Experts of a small language model: width 256, 4937 steps.
Below are experts of layer 6 (counted from 0) of a mixture-of-experts language model. Rows are named router (the router's row for the expert), gate (a neuron's input weights, with its number), up (a neuron's input weights, with its number) and show model dimensions 0-255. Each number is 128 + 32 x the weight over its row's rms, rounded and kept within 0 to 255. Numbers have three digits each.
After each expert's rows: "mostly gets" lists some tokens that are sent to it at least half of the time. This comes from a sample of Wikipedia text that the model never trained on.

# expert 4
router:167119156161093140075041156117141141085143141130103061120108161128106145067138143107165101135094096196101157159125123095117165094101150170137152131124120088151135157140174148090058106170180078130184111125097133087071083114094167126138104157100094146117152123165105121137111156143132138149070125115180142151128154080103149152114109109113105112128155134134111106096141150125082080125181122102121153139131165093069038125103100156091139107131130126125174112139135189126114100103119208074127113195157097137090130137158056215098119157164125072130174174083097091104159129114151102137159102179096130188119135112133107150152150168196122142134117119133049151108162104154102115109072160114127116097114127144114102152063144101071173106136173197107150113164058104086127177156081108
gate22:156106109114112135102159089131117107124133141072121082145176114124161170130140119151165129097123127124153137114115133193113145175061090144110000117121149166161114088080166129104093096140133121077119116185063168173137126135125129102124124139190143122056171152115083134122147089092125088184105163195111156160156107154111128115151126173143093078124115106130149169047173154084101105093126171078106142137079150113128120117150150165115156139135108168188122161133124112124144141134106169077091146109160113117128114096178138155093099158063143079200147130190134124114035159119170147146126155179090139152115148126083148100156114167095157066113141069140128177145124141092141113094108107126161100156112123108143141098113181097085186171166058185124135143145159125072151052111122117
up22:071123117160143156115113122127116142122118144147114171127143089123114187168100129093162165137092078146146129157109031116113138129153137157174119135143167227126182101061100109134135154170128115153099121127136093094199063156094083113120168088104079158098091182144118177120054105134197139113195159147126138155169192148140105121181131079155071097171100112113115139095139122094106189107110094121127136086088147129145168152119139070102180074162143185102134091106144160121103145111140147124143114099097112139096128146178071111180119078140155082144120100147127106152156126148125080087149045119094110094114128062091107107110105154093151163129176112130095150120170108120120153139125085166132064165084168160085135074102100179142124152123151111099074084139165135158183144104158092
gate23:091129157117070127158143155119147139161161080143108075082107099179101172087144095105156145138136078116109137162133084188145161117114088127087129114126162139122161114120077135139119062151184124088078157115066132175119110146112127097117117122181146134084121129136147193199138200108138168101135138135147131096133152062148113157121108104167079088156147153129124113118184101139148111144099134104092207104185107121105143151123169097131134107153137107131158095174136110150115143110092127125167091148142125144088072179076102097182197150173120206183133188123064161113118108144179161184109094138156191129187096061107144114115134086153143131106125185145104081148095164068130085138174142177127175150079064154082142115130093151105067164065125136159134093157132130097120141155148158
up23:133118116115141119166124218110115131136145140141113100136143170109114184158085146155104130121151131138096180144167133080093137213124142089129113115194119137079118084154138099148131170070110120103126135110132098136141116070168061128177126109122150192148118117080075114112122123145132104093172125159142115116065050089177110134222173120132108117166111144123147160136135153100089144167120139131154087127137054141111140053089071111129094071051118199098158139079127200138112129138109128103127164089103125152146172122073146091143174131104078125117159113080146175114126133111141139195088086145137194090088144096157142124116175145092107134104178141142106114138114094110120152144016146128102136131092141117150104136128106148224076176185125133102144092111127176139148112140126099
gate24:174117103120154143108074150118125127138184117136110183105195137109106160133098072094157135073166106116153144131086111106168088066095181116113089146088063120107062125136121074083123211147124112147136110110136201128109105142081127093095123106112103077117140060109173181146155153161105172132102104155141157097109119118094154122097100158095139159133136098101086130097140099142173093172110119139157166130133186151081126078167085153132119172147117146155136066067129166120134085139120144161108119141129129112071085101138126101123154111120139194120147149207062124083122127122142129130215175126146129144086124150120049176192088146070136117143186127122099138136102138161120135115097118170049090097085104202153105156079128125106099088132139153118115057145119097114134173106075100
up24:128142148122117097145082125125170132103105129039121094085191136156132162188129133126163164165087145157181091176106133119073101122135189133138151132185111151167124084128156165154114127145053176167131112191162120139093073177135126115188121115141080085133143161133128127142146077000120134134080134121133166112163130092076158160102089098136167072113130176185153152073086158114145121096139109171087148136148145159145095084151152089114150140143158033070163162129128144119122140113151136121195105092126117123111072069106117121107131174092112107135127056114172126121162153128083119108095164078156086106132096084122103107153095110117113136082168131175138100130138086146143099126068126139134166087141130145141134115124100069069118122173140088152171156154170130129121144132088114
gate25:099127127109145145180083146100120121147125097159141109144159141128151178137167151112108168081137127160119153198118152089112123093176112136131095183159102137128157137114127188150097103147139084127098137124065152117126090135100131144131074143159140177147117100091128114069040161165103129085124098133190146185178092111108098115069180051131136140080111096094140157110128220198173154164124158106139137079137144135112124197134091121121119107139134148109105102114108142150137131103192055130149087125104147129118152147157085099072122096116130116154104125154140096066158112175157068153123170125072107091115201116083145133057083170154098196119099148168118119134092115120157102165187110134167107159132094143146128155146168166135141158159175197111183123091079041107143088121116103
up25:149065182150105131138090136167069158175134123134094166132132122181069167176131115092084083150144150130123133125113137133159117113143116120129104061089176113101101182165112119119143121165118119113145144117126146103190110128176068152120144123162115128086071119134112085157147086072076162145169079116103123080185147072150111081107060128099163092146067131092142112149125126086074085062065117159150128192083129138165154121132170151111071127129122145125088132086107191162154171123170164127081093135162148121177093137094140105128148165087179126086119186136117130153126170135127184104130071199150142124109161139153123171149077094116164093101125152119144158108083141189119144131058068122104087130084131096107127131135203069151117175152078098113116115125072086173120133092143109
mostly gets: " but", " be", " because", " However,", " not", " said"

# expert 8
router:112147141144124141166173109172072132112144139135106183122138134219138184117052053147120115123077114105126114140146162152104158149163098098174146144119179157144120155148076125141135101147118164145118166140103108161183133107112140140087119166102105139157164133170179142081176181096161125119085130139125128120147200155097139129151130160119130128172112146180153206196103109191120143119172064200144131129130165181158163181164165137116160198113141123194127105206146131178150118059125114105129122108098114126140167106156190134163141193135141094152098153159132109170116137158146140093132104117169134134159120182148099164092131133170067112130111089110101054187146177125140139121120087134127074160177094123185155111109126087153087115095132106118161114172074188138150135184098134
gate6:128179180206107125152174180172039087116148099115097080097127117090156129191135201144124083095125129145146160158131093126163135135075153121110129124117120160119153133135142122153147103111198163065108142084052124167133102137111149215156133152144217128132125185143155174152085087132161123121145121117199110167119161111130125132121117163150120111115100163156117123124085079148165134105157208138200076177111143136106103112105078075097141114084084097127101121127168162129078079123149130149138125084150120136083151167142122146149129098147058138125115200086137157114142151150146155143113073149137038079069119136123106191092101079108138132091110127145104175095122105146119153136122147105167127083127135118206135115143100142091108148109172135179156167102155100120076145122158108
up6:059091133083108093101176106148136206199114108091140141160147147132162059084103118090129110120093127167103106154074126082127107162184154104102165169185105111132144111114123107147135131107131122158078135141128133120102105120153173133133165102081076196134102151135086092136107185108080152078114134154121175115159158158138136123083146129097137128088177153174101121123078196140099144171172099179145129172148084220129141112115187130110092180123099116146095095128125154117135092045097122134185117156140141097140132112135128156095157086182098171195140103120131145167120186086113114124136100165119076116146109114119098101066091137129175135081084102119197168149106115051155104149133092052180152105120148108151050123142194100141104115148144119086105115137098137129156100146114164
gate7:144137148145101125171096135132146178132193120054101161124156089190067069106128074107067130106069102126116179094117116139076116092124110119097100080116128152191145121043089086102146130115131097118142141092188185159097134164122145124081165118125142123165065133158113086121084111126130125079147172101134167103061156090139162107135135066153163112160141107139121150147121114054096114150138186100098142146130121161139127161060127136140106145141224118119132161144146124082144147168104086100119134129125158171217142111154081117127151114155165108150102169109132102095184141103093160076108158092117140109173155150173176147136155149079125139139146058186166161078118131152129183135128139144188135131159152099137142165097178117168146091113145163058156156154070100075104145128112137
up7:138172148067156113110108119094115183054128105169179125148123153166077187141140152173148157137145216155125169188085154142165132209189202109109135203067140077091107134156095184175076067101123187142146135093097119090168145105144165097176050101123137113111139151108143175135169127158138070095115130102170121152113101094082136127102106099136112148175064093165187127197176092076133150093155103098157111139096132082129115167158132133135092091130097148143158136084124097143126153104135081097130128104119112084111171125132123110104131128111141079155170169099075130153202149135159120136162151134151143142093152156113170111159104146113160134119149146129100176173178181102179130106139094122133123157135120133096066075110181117148152084160155124118103142150115130151147090139142096
gate8:066065109095129156108126098130129109136128051230169112121162146111083071132150118149183112117138148123150152151090121152114143108129128205172113165103150115128140162122169099135159165092152179130185193092122119175108145130088129100116116062179158129112059178099130202087108122178178106122153106091068117122150139119132180155109154071104087115124160172091126169127133151100105131141116136133113138166085118086183127152133146105152118152072162117143124110086089170155195118107125176151139158162091175154159129138158142182164120155106128136112125135165146146103104171146159134111173160111113088119115136124130142185112132126084098057141154147112114110174182164146092208124121176101135168154123197109141214093158159087122104129136101102174115170138126052099152124129097072
up8:088184135127094162159168123162136077138103074166123136097109132135117088152126162159124141126128117112157066077144181155029113157226127084156105089149085149160135150148110120135130119115092161097156134093116140122084151077050144109186116174129156141106106177097159128127146183131162121125130150112137121164166121172135143130113113161101144113153176163155120108100094123170106127097136098174140120134101138088139159134086161123172080162148177193148153154128088175164109060139164105068070132142135159141150174135148101132094121121176195112080114113107176094128111148027112138168152139108166139087113086067103120182154136110129111161122123176085138162137124173106118112137148143167143186093098127115152128166171093126108141191190048080178140168130111095161080117172103127
gate9:149088120137040140156155168202116146102090113171107167174141119137140091095148077072155048110145125132174195158191061114102136124118129122118142146104091142097114112087104199138109146143125115169159125069127063171165133127142177133126169081189145151171117167074135122102086111144157140115135123136096146120116140122123095136151082132152152127103120112109170076128157133166149158101200139159051127156150091141100166113161212130157059120072098133107174112109104160104152156136157090150092126100062117118130066111118141115122081121087158135168124100157149103183103068139171172118137106158118135156082105086144114087082112137135122144166097165171090147106160106140180090105126149171099133124179094094143066158115121171095155147148170123040117143104127186113159117128119131
up9:108085142156144112157193129096143170080114140112141121144146108122176153106135160108147123172133104129048163089133101128131225138154123101174151074150179124127097088060099161100142086131114136160144145109183030104150129122148180158158112138123110097145172175129062159164103071187157088122111126118119076112110137132111192150115097099095091108120149103109093132162099119169158137122095096164090162061073169142187139156136129083068060134109085111158165139091136092103112090112105135133095122069112107057097127122180140128115105171118170092083154127090074149149110098162128125096108135138083188101158079151080141118109153121155132157093166161151132117144168113116175077097123149122159183165145084123193128123083089152122120123152146151125158122167064150128088155101118184
mostly gets: "ie", "ne", "ij", "che", "ley", "ø"

# expert 0
router:107131155140122169132073158107096079128151067085125175082178110098128123118049083115106140143164135152096155089073137131150057105121127146111114197123163147100158115126153162130149127089157178167138109127134155122174126041130141148179138130112190131107098123138135124114069177138144090116169133167107072098127106125126085083139112093117130186091133181105154155103117113131174172176155105102167085135128132101090177122214129165162156147112145113129153164163134146149100096170119096145135107128116165100066151177091135108082151122090132161150169086164212172113125147133082138095069147086096138185162071084120085121106129154093161088143082133120130094106113139137133046146162132162158102195151136137099157060141117103133054115126100106148113100154110132138113137068176199
gate6:141127145148139148151073138072109167153150138115140118120135093130142138119137099093137131102156122111126130159202146127133128141144050094058150090135136086091106135143128107150146137127060111107100112157137120131125112168175140128134096078185125114202144116114107174179119105198119144106104123124103166132081112143136112123109188168072144112126084123157115146110061148103105156144163083117164138127143114097095204119140194209082054133147186090149112161145090106134155128099131159090106147130162130117126126107095101062106176132100145061082061144099160194166093191156125085126156144189096067140083146156116156125173125152082060143075131109074153135163142126208125131057145108148113110112137123136089176155118154138164174077143110188112123121123037151121117124123141094
up6:105145090193201188232108124090133147149146168158109044113118109130108142150073045131077115143067107135137096152142148111087089112142157120119129167164120143097117108105140110159110130158153108111141082111087143094138105125176108117145164160106172095162181110093092127141166116118111133155120133094121111130135152152080084187122116105085113139127115128139087143100154139107090092169137165158113104134219067125209185123103147133119148147120187146197135086177160123109131124139178158140093091199102110149141162177090149123141128096173145115122102095104164149189178125127120094126156167135108127126179155108096117134089147142154060133242090164128171167153119131118149139094155082146169146133112082107120163157150088118158101116149091148107118092171136101187101163085125098
gate7:150136131120190203094134098068086192120161116145093121107125058093093023056071135129106125153101080099118150150123174136153157119173149153089163130136114120078125124110158139106138143131108133085142158156109159135141157103081120131106140098143145142174150149162091134123105109135110129108124116097121176129137116108099118135096081110090129164082103122105068178095124134132160197134178183096166118113134168092101132164175088068117164126112130109129127102091124103103149097174131074161094134197139129093140082097119139166140150116139130195088128102080128157095143176108116180130060145095117113137100178103198139138142144190165165089158105103122126175080133098184136119130076122112105089141088186105159107067098166139096097169093087118116181144145086130095093127087062208
up7:133125105141132157123135158097106104132184116098110161123044108096113066099188155133169090162133112134131125145182113143141086118099162128131144181104114111090087095149154136115116136171159108114095137125101101109044108114068119133186085137110134144122142070084109139108097143123148111153134102089127102164138140096119070132167151138122174152128165144086141201090100145177127128125144122096112076126072195055173159079123154085140136153165122142146129143167172169147163116135127117106135128148152153108088110073133128104120055115144130113151157178116149092089117123154146133182131137184105060190106080122165081154137155124143142185209112073095122101150141150146172132176131115130056144112068153140178142066105138105152102134141115059166137212167114177038105114178159134
gate8:097082205155076066147159119089138142166122183141146084162104111135120112116111199130177125120177166107140152100166144087091124151093128139105150132168038117162121103114162147147126096097124069162201121142096132157164119144120226137096147075184126101127131129138117124154112148124105127166121153161110145107131139080150072087079160089174142119086189077161120074125110143107139137117141131130111116093119151099127084212097199135134149093127113123129096122137142149138126144082110154123085133140174125126135086152055121154066122160094126142129144066115116098133177123106151131179142169174146184097106127110091092162201183124116221068140122138106138081156137119077168097128185147111114171078101091160087118174132168159129126148142096133101089175136135123165092145170105163
up8:111199126175100071153119141164047103096181091117140140098112125138101102126129128139091086157201043148055139125142127140049107117117086141142088104117101169128214104087123148081148159140140156101133118126124088132107102104080093082072108123105145047130111105130108136130111105097181135107183116162120106115128113092068139105143128134057114125130169200164091114117135143063185116122137113089132137108124125124082120186077092129149126140179137171156146195089121133133132158182158163159117135130064101119128115136099114097129124082083134060150136189101153143166148098098100121154072125113143164143097134074177110113104116091171123129141128154110150147143128188170140117162135143138150103124177163135174086097121144134192155115172082145104121051077141184117091095154121168
gate9:166103145143100148098182114134068119153174086147123121127113157158094153132145113122131155182188131129124092104121081172147138084143100107105143126151178113121049160157125138114150127180162094131144154081133094079205112161155168124154136072112120147159119158095151127136147102168132105107177126162147164116098140130133132092194141159116161185165148160157145146108149111107105160134138094183209111158092111129160131117131129109119125136097055178151079068141166114151085068165168093146125147150145094095103076139133159120083083120099113125153137152123066152146118185022095132185129159105218125104174135116180126123107125110098106166107040151144133082122089072079120122130133090104104104077141122149165150088091135090150162078144117133110112091098161081110216099173110144
up9:124135144113159129195090209122158169147068068153151067158131075138155152134128171170170108128104072113138105162119177147156155114121115173116092116183155191143070121122128093112114082143104122155089104072139137106093183135118115169068156167117120098146088104097114109131082149103148148138165100111085195107112074113157159137145126140128154200090089064125198061141128167136114106158154100114134073174155182108170137121144086131150108108162101149125139178078174132127102151169145114071190130140142163144132147125118115121153128109113188163111109141133119159077095073149082130145174085086132090125129131118150123131111143122142144117095134148093101076164135165166092114066101131183149183088179130112160137177139182131155235086130147115120096131075123153166175121111090125
mostly gets: "00", " million", " six", " football", "50", " half"

# expert 11
router:130087110160112142069177106132139171144135142132132133118080084100118080099213183133133135121121125070105135146133161119085100127124123161143088087132107121141061100138071149160127152083074160134117145164089139148131158153104112134095114095108136105138147093122102168120169122117130095124203101125086123158086129136153122106115167157156094150076075118117088165140131133141134147062156133038149148089130065121056085197159108116109160088111154148144151137113119143088168210081144106124113196176154167102138076125136086114178052081123132090095083104131159078129139140151161091183145162227131102149105124107167145162073119172085103075144149176149147100148143122124114145127146114095174095103150069153142118127121106126158155144190178103143109136161114195135189073113139144
gate24:106134061133154120117146106112104128110110117133089113121150151121126062127126105171108148147097087072060157123059166225085130167157041152123167107149055150079129116160102110083164171175140101108102146172138113125117128162101086091147119150139170114170154103112137113143133158217114114124106121114126113102127137049137115108091119147116127128119130128147171152149202106193103130103123193128167122124125105082115102177107081145161164140069137124168157137141095170145174132095019090120064090142102095103117159149115119127144082091161125135102113177140118100114083166132115168110074112118153145082150126191139129145157099132163146154073086115138130083081111137126133155110160081084146163082150079141116117144209125168132144135113129133166163139043140131161107115175170092
up24:122147155099108135132132118111096166148112167164093118152140115126091092173112143147089219103177163152163118143151206111126139115123143073170121141209116146103107160192148134168182095177112135135150176094158156119141179124153182159157132119135148070121168100125133144118154102118115171158144187158124116156089122085156140105153134156143195155168115134153140134114108141136135080172140129089097120135138106138185128159090093062142130157128099121061109168159121134109097106155153169165150135100137117104162145192150071109164133105135139156132155138178067196157134062174112110109152104124105151105132159135113152148062077134131182216081123143127141165148086137058110120098079055132109162151158149110132142133105087101067184193115171051094151103066123132116085136181127129
gate25:096139128136143126164110113071150134167092141170121119110072139145098062152111118114116091100142151098123186136158122082118163228127126140125098118125135165152184163111135140188097103145099146154132122154138142159155153188089157115110111091157108116092193164156147166221128129109108104172163187093109161048183131126114140160151115064157097133138150107184096131147116123133086184152143153063092141073083091130061136112144149096129098154129181067147107107081098087116139155158140157126156140102076086086115106052163179139086179167161137100112105075117182095078062100119115157171088170128189178129130090101083114093101090127118161162125122104114143153165107173149085110128152094114117161071130115115146089139147108061117124127133081142137125163072132157135150135121123098
up25:175141115083110203096099094110089148111095101117123144169123090101066103126138089086141051071126119143118170112019163178109117113166146209106120102158071083130112100083131098168108093127143161123129172144135157142111124159095139128142167137207101082104152115146135195118133113059150113159169129092153180143138141109106118128113111116094173167125132103132112175136105093146143097131143128125075150099133171122102155179172122090129145122171110097172113092163160160128107143080175189148173095151129138136118133099129120165131117106137080064092109122134115131161128050129151088096077110130150136131145116110099195133105132145140154077135134221184116104114073096116110154161080124138112171066111140135180102098176159080153142089130179148118129093190143163144173141141118202
gate26:128112123084079130126154150161148166152074113123098160120136076121104116132127121130153157087128046122150127162179172128177129078141138106051132147112065157111118168126124139072127121111137110110125158156137131136168140133091193123179127127140067126112132095126130139106068171109163106109172130192128157111118140116185084115167098132088050150130130129089156147127041150124120120124118094074103145085114111155130085092159122132155121196108152134159125090088121176143136103159171169167127170113117148195116146113119082164084135089166116102145067105060147136093112130184112136092121088134133148163104118124218130160117094150117145132166087059091141113191129175219118108120153161140146051154116100091102091119073110208140160163056112138095118140147135094096077141090110103
up26:129124130179208188153173210110087109155132166120109131148138100086089153157176144094098125197174146150164190120122148139122207167124156101178110152107143144104058129127127175106149102136119176110169091147197105091147082184103163135115123139085154148135069102119148135123182139168158115151163117101128105105117100152103088147141121121138158090123129133170096103096176107117137140141137135091113159070148115125069141101115106118099107094112187171080194122120080126077118063134114141158100122126078124131182206115172081115120112059095092102122133142137159158139169105076095069074129162078092111112132107130145140120143123241141123104159113145165110182124154125139164103145150140123115117073122162110123139091168097108110083071144195116130150152101088140085142089154114165
gate27:160161068141107077145116134151070181094122154120121204135147126151146135102083080149142125102109121079140169116070120118093121136107156196108128081081115106120121119118180067101127120108123153149072166116134058170138127133052115125147116099107132091115165095112113187158132130100121109138101203123154044134086122153110159188162118118141112050127197097147130112107151107149136119104109164183187179119098147179195154172073178107147145115129081086128126114174081143116132140135064076090129108119166132147162150120120162137130117150138136097182129098148191127036169137179090100151153148132101113091173108075154102152126082193069124122068149100155094162145141092161128089139129109090128152170097119094172144130116131110110157081118182111107111109118134123173131168086126094
up27:179127073190145192145119126130107091163108071098197134152066155142128079134096168145150198090070126197095136124111116129112123084158158120169135166111083091151152138180080112130101157145065086121152119137145159177080110102134110126122101130146113059143080153098166146101100119128180186150131138112154115123127161114094158159119128148138150118127151134106093139124161151088099146130069080071165097126132149120099120093106137132108139168160114136137145160114070135123100148134071147163164118145140169104130148100106090143063146132117167130067088073152118200172155094163118129181141113116132126120142186085089163142157151176157103072056083194096172156133119107177133212141079143111103104112122152123073137166158091087056130142115112102088164151142105084090116142076172161
mostly gets: " He", " has", " he", " she", " have", " had"

# expert 6
router:129108159150130127138176128087170084125087107149173134099102135134192110116028049119113123130101121100122139115126167141159107096106135189157153120155092093125200138133134105082143157110117206098142131093138128142132129133120107138111157149109161124126144156142196154138112078141108145128138120093140113133206135156115144123106105085099090147121098089116133106171103116095120100071132149137165136170112155121113136145157073129115138143041165144138111101165143099107129104109162165161075113097149176125228107097129122112155125100067079188142128123185103077121177131150154174115174157099118084126104077118120128098149114146109138064140096072141209146128094149101131174116140047074135123133144155165196141125210163120119145115056137130144073084095156114132189052083144165
gate6:117156103137101108184129124145108080195186124117181093127138123106151115152114112126110161194129139145119145140084175090080121108082123128164136193079144127130135110146168126122128120121145104132112081115114056107117155061123092127119103129123162092152155134132124128116162176204121151131129124138161053171135077174112122144078152160135113199174113106102178111160134120138131191070105118032130118148129088083123129084138159169137180128129158175143104151147157107163162085102141167110119064108077151137128120140167119086167163183143136128159122077166113103148136137156119118156148085104105099166125047126114098159032126143074115157167123138136075143145108142104136122086090158161144099189159120169168128179068087116086152104128106035153098140093176107140162143152054153
up6:089127152191135155168160160188150128131152115121102148102185127099145086121135153104059051109106190135119129179126152124086158131108049131131141157130154154132149123136119130163070126143228167143146117091094190085071148138095096090136153156095168156129132143163161109171127099083096136181139133183206101189174095137104155129133128148147161118143117089135151151150152104100094111137113144092109123145143143131172108099111098142075085163140077159122157207174160127135110094064161193150110146146155155116119103100129082114154171083088119143155132086044146104170134124100118112065131096135163150137187164105112146096118166138107137155155163056120115152110140119079175136180136101093101132086096063106115173129084143108118165133098129102053072133153165105135131122165133169
gate7:100133069114115120125170078174132179125139130153117215133156087145194142077138115127145070100160135155113154130165187136153104131143164166115109111144103057119161141142100099115166101086140151121127114135144050094127081141129154123107078131114160162139066153175189199138086140106178150076206130167175139116105079131088124140138166117176137166105171136116189188111102134130115085106195125091166129136136092165168148126150105178185169075179097171089121080118092171110116139202113096154171145092169148106154152087134172107135225148171140125127164111151159155148101160146142115079157111135114086119179126104132090107112152100125145167142136096153139094106082127048128094130116138135100159116138180135119062133108124109189126091117105095093139124094096099137148097145158134
up7:165141135124097113183131175110074111173190129123120093101138124104129107161126084153112181138133126161117133142128125109132147113183104190123108064091130190167105097109149128084159121155116094116111199160106124111164125168118134127109155153162148133147144070130119148130112149174155123149100112093112104087129169206137174134105113112152146127110114114165177126101162109098110126117144150064091116134099120156114078102127064067121170164161108139120168140123093089105180160152162117141057183178164104103074175115077113089077063157135145117157090176151098145134099097117133159135136122198142123180071139107147137109152161173129141106063167089136101141114128143142126105066151152083171118153116119081117154084154157109115113171089173143097078182105110196199167154196041193
gate8:145140135144138132174175130063090119170145146133150144073157132150108127172184100138126070122141120142096189133134109143104136148140130108101081162086143122057092101131180161130179126065144155117119144065139099091132135157142108156098119105134130197141151084141141147062094103145108094076133107078115106146098149123164151127128144121151138132184067139143123142102069116113166178151147123110238128103181092100103077145135108130114099174126120137094162133151126149092102189165076113131129118134136119145114090149050123171112132128122115105145130126140158113168093123164086098165129111107083100070107149135154034107075099066096141131171107134122109077110202115213128197162119104135098118118134110146090170150078109103109098159107151144171175076092079150083125085220103124
up8:129070114102129086060111081092122064097157121154122134096122145165136120181157091094120201153115088064132146195156085143091111130140082100115091127115132047098140188139128101159079110137125162104150124130090098105069157116134110106116120156098137133099176108151106155131136127153168106144079107182104128075114131223116117128118156117142127171133124084058153120139150149152167177200102125151148108147142160159124133085083065063122106107115116142062149118109123097094149127120124089114125151130133157166094131135104158191094136141133150074136158110108154135136127119127147152162095079110064099091175093133033102144132106125093094111147059144098173126118131114137096118143203181153085144191129165130102104143151149115157105077142078128106125091118121108088157194077183196
gate9:138131154094149162135129095119168160163089241126118067054108104116117175080156135116060086099118109100155180116153145137151133151134170115079166115083159099154142117137051176147162125194163097026134091152098181151141103037149104162167115156150148165073146088152130163120128146141159046157087093115136160112107102130169118127136155115190095180125135150129159116124110098143117102137098144089133120080192125158111186127111116132159148104137123142066162128093136134123146126107129154135146094121109101136137147147110095171109154116194138113128123100091136074108155096093091192103117099149123184172113092130134190184089050108108142108129135112129133102129136139082127158120167088223161119128112123151115131080139114114162105182151185114121127176125110142107085142138102166
up9:115131151156134123187183121091100154177136136128125171150097177101124059183051114105111172159114109031110040200138165124128126194148076144129141135125142100135113129142123107138059120130200089101139064099174129121159175125197116152085169119109130118089174098136106117154151093109152137160145115140116105118159148150112116100105104118138130134105125105079167094107110181135139116132109125120113191105135129169151158129174192110148122161125126137117067129158085117125105164133059099072098157131148093103198105177134094101119134126150118154166164164206155180142137118113072164122167104146100108111121151107106084103180089147191150142141157150144055135117146132184079155134082132124095172109123119106155171118133200152086116117072140104195150168094108148138155147125181152
mostly gets: " York", " City", "ina", "io", " won", "ara"

# expert 3
router:141135153075107093128103167138150123149125124150095109137124125150058137144075193121082048119146121174136146158134082133146193076157134118119091152149145141122156117125115156145156095105160068137083116170107071107070124138192121155178115209088098103119149120120147110187106131128129124175100091131123111105150146127097128146111206118180070110170156142151156096114170159108097077083130126192114149105129157117169135120047167120169163052131075152120112167092170144101132131136152134149162085136143067198134198129098081190112147106228140139132112112097065162167172159125100148143162136105117067092138132143160155159136117122134135166127136106110072142112115142134129120143094126133087174175038158102150112157124155095086193125148163164088135104105148082118131136153113108
gate22:204113150142120141135074040101085142110196175107098181087141091154128126129103180132119093091091140125145137175110101134113143128072122072096150160179080062109108109159136105150127164080131134118095134145161126119133116130126109221166154129164114143164135143095117145160096147161105048079115136144151183158118215050170139122143121074128135103116134138121142133140053182128158098125144144169147125200146075155133153208114128087167131110183158150090128133130088117130125127149167147146126083163082155132127142104157092153140099158145122111154083143110089145146135154092183089108146115089164132121180135101136107084090187141094113145108186118079106119073147093116123112096089129173097118143116149026144103152118152114163198105129105163054112108119114133142131145132092169
up22:141125138113091123116093119141123136160142138195131107169114139184135145191133145128086137093157165127119124200135108105163109079136103089137089120106122074122068124136109130154133109116149144169126167110137111090102129140149148096144076123218090108080108035089161118115064118216114134109083166127091180137147149130120118114095202153136126154121119108106077103134147160115097138097086102158138133117123131118144081046137146120111152111213117104176063093173177111158134136152133064080067144136138156140126129122137176089151103142113151142103135133063108121095176157080170138083171154119146026122104114119171082168141137130068154127107103141136185089089183160153074109091073187158072117128102108140106133166143123153105129094134121126103161114086144081179106168177142104
gate23:125153144134138117095079170129130156138105183142075126142127086127117103072121045109104150124101133107107144116136124070120153176131123117200106109120104125107145097100148174158159151163168085150150124077107091072080141090129136158156093125140118132178125126173153122186142081113075132052139107170178157141112146124194113174160160143065157131083179134196107150194087090132102087081139122109115088076129117105067104155043087143087140135103114125136120110099138090135088164118131083138121132156152176163139110142138084128106101103109166124080102088090178158092129107086093074106107075100097083175133119146082113114145159082152086125120105108084101096130085065126190107181143134188098141189134132139141184153102154091104155209081116185108112127140108135137075119154112143
up23:137108104130099153180098088154223142135158133149120097089108127141172126099160116085184164133108122057115118129150047061150118132160127133143097120075082104116153129103158069119131166166202179148160095167109162110173071157097163154078093129111144082108105067148124176108135153088124085103115134127150150116126084162091153139169111152115127142133104137081164075083113132222096107087124144119229133114105104119135158102109116121153115173133187132101159104124165160131081118094157124144124140172185109113085126081121163108103165063150098095120108169110083157163151108103153147160159121195108118161163094081135060072140131138133178123089093130138133125149104114147134111099118119168097225085119119147151074151105099140147075078157112133145108145181168132120103130143115087
gate24:123121060139118125094135098106102128091092070071097166137123098168133121103123129129141152148120167145090133131089128098047123162100166154133121138178128146090138091081078102153163135120138175091128123148129136221125126092126128161147137125144123078173124174068164086128182106150101112106113148121190130140169090081193068117139197185132118134128074130095091065085123089158115096106128123128098154128070141165123111163205085119130112139129071192103101152124130197138136138182111132130129150127189157087174164159117050115193132094160132102111109113132101078155170093152131155134107099147111135118146122121126124050148099110128128143103098103124097100141142133179137098107176164155124078128223139043114103130135145088103144105110160130220142160118182121115125125156095084
up24:146099117119164186125150192163090110164100143106149138030117192089139170171133109054127122115136147093131081099112078094120133151165110178125097135143197149128117185138126092104132090170083095176112126124119112138132119104125194130126108089128124116088130120175065074126088088127163160154141135122122174129149205105098130144108123104157124137055115127083100183092139187119089168123122096127176107140157154130140106141083153117180084145133111138124187106146191092135141125147128120199101172129143131116149167121097140079131181125151128097192105123124106110112119074098136093158115145158148105174161052135124164125181170151022089204127146111156114144150081129101161072150109117104116187130130150089073063112122100124134139120108055114173157136120115131087109085127155149
gate25:149151157121172162120128138071146133061152177129127093155133167152135071129085120163147134044072126162110148167034098129124078127095106219119127122129145092124115107159173149146113074104098127121175145095157182141143065148113115124120083126141156131121071195213125112079161115085085171158156169152132140144142144144137145154112157216091096141106099121146127116102094107147143131127188133131152222116145063079080111083165117143101083171082104142126183124113140128087159143185139149137166104131113157145122132110159144149128138170129153130129196105113116161099125164120180183128099136174121174132138098158123166150112112101161135053138150147156083147089129149106075135142159168155152064126103114080138137137110085114132113141128065127084177068127120086129117170171152157
up25:164116095057174082173141147175189132147168160105164074193156133147065112150129096162067123106151080145123153100096160120137100149123092129105105170121099137078201108117208153134138102106148121121113175114055133130105133082149108126151131141137134133132171085167086095153172088141125147166112057137150160132086117206112077120121128113174098123123124134125088060134091099086144095129087153125140176111106143036136163133228144111059119164139129145166102156134143087099137146145119124124107140089082112152137099117103126105142105131149162113163029173147120160096149160165120179139127100146123177103080154101137160117102138200144062161105068103086106113158148147146111150078158071154189102104122153100126110154151148130153118123190125134170146134121129150129134090116092162
mostly gets: " with", " by", " from", " at", " in", " during"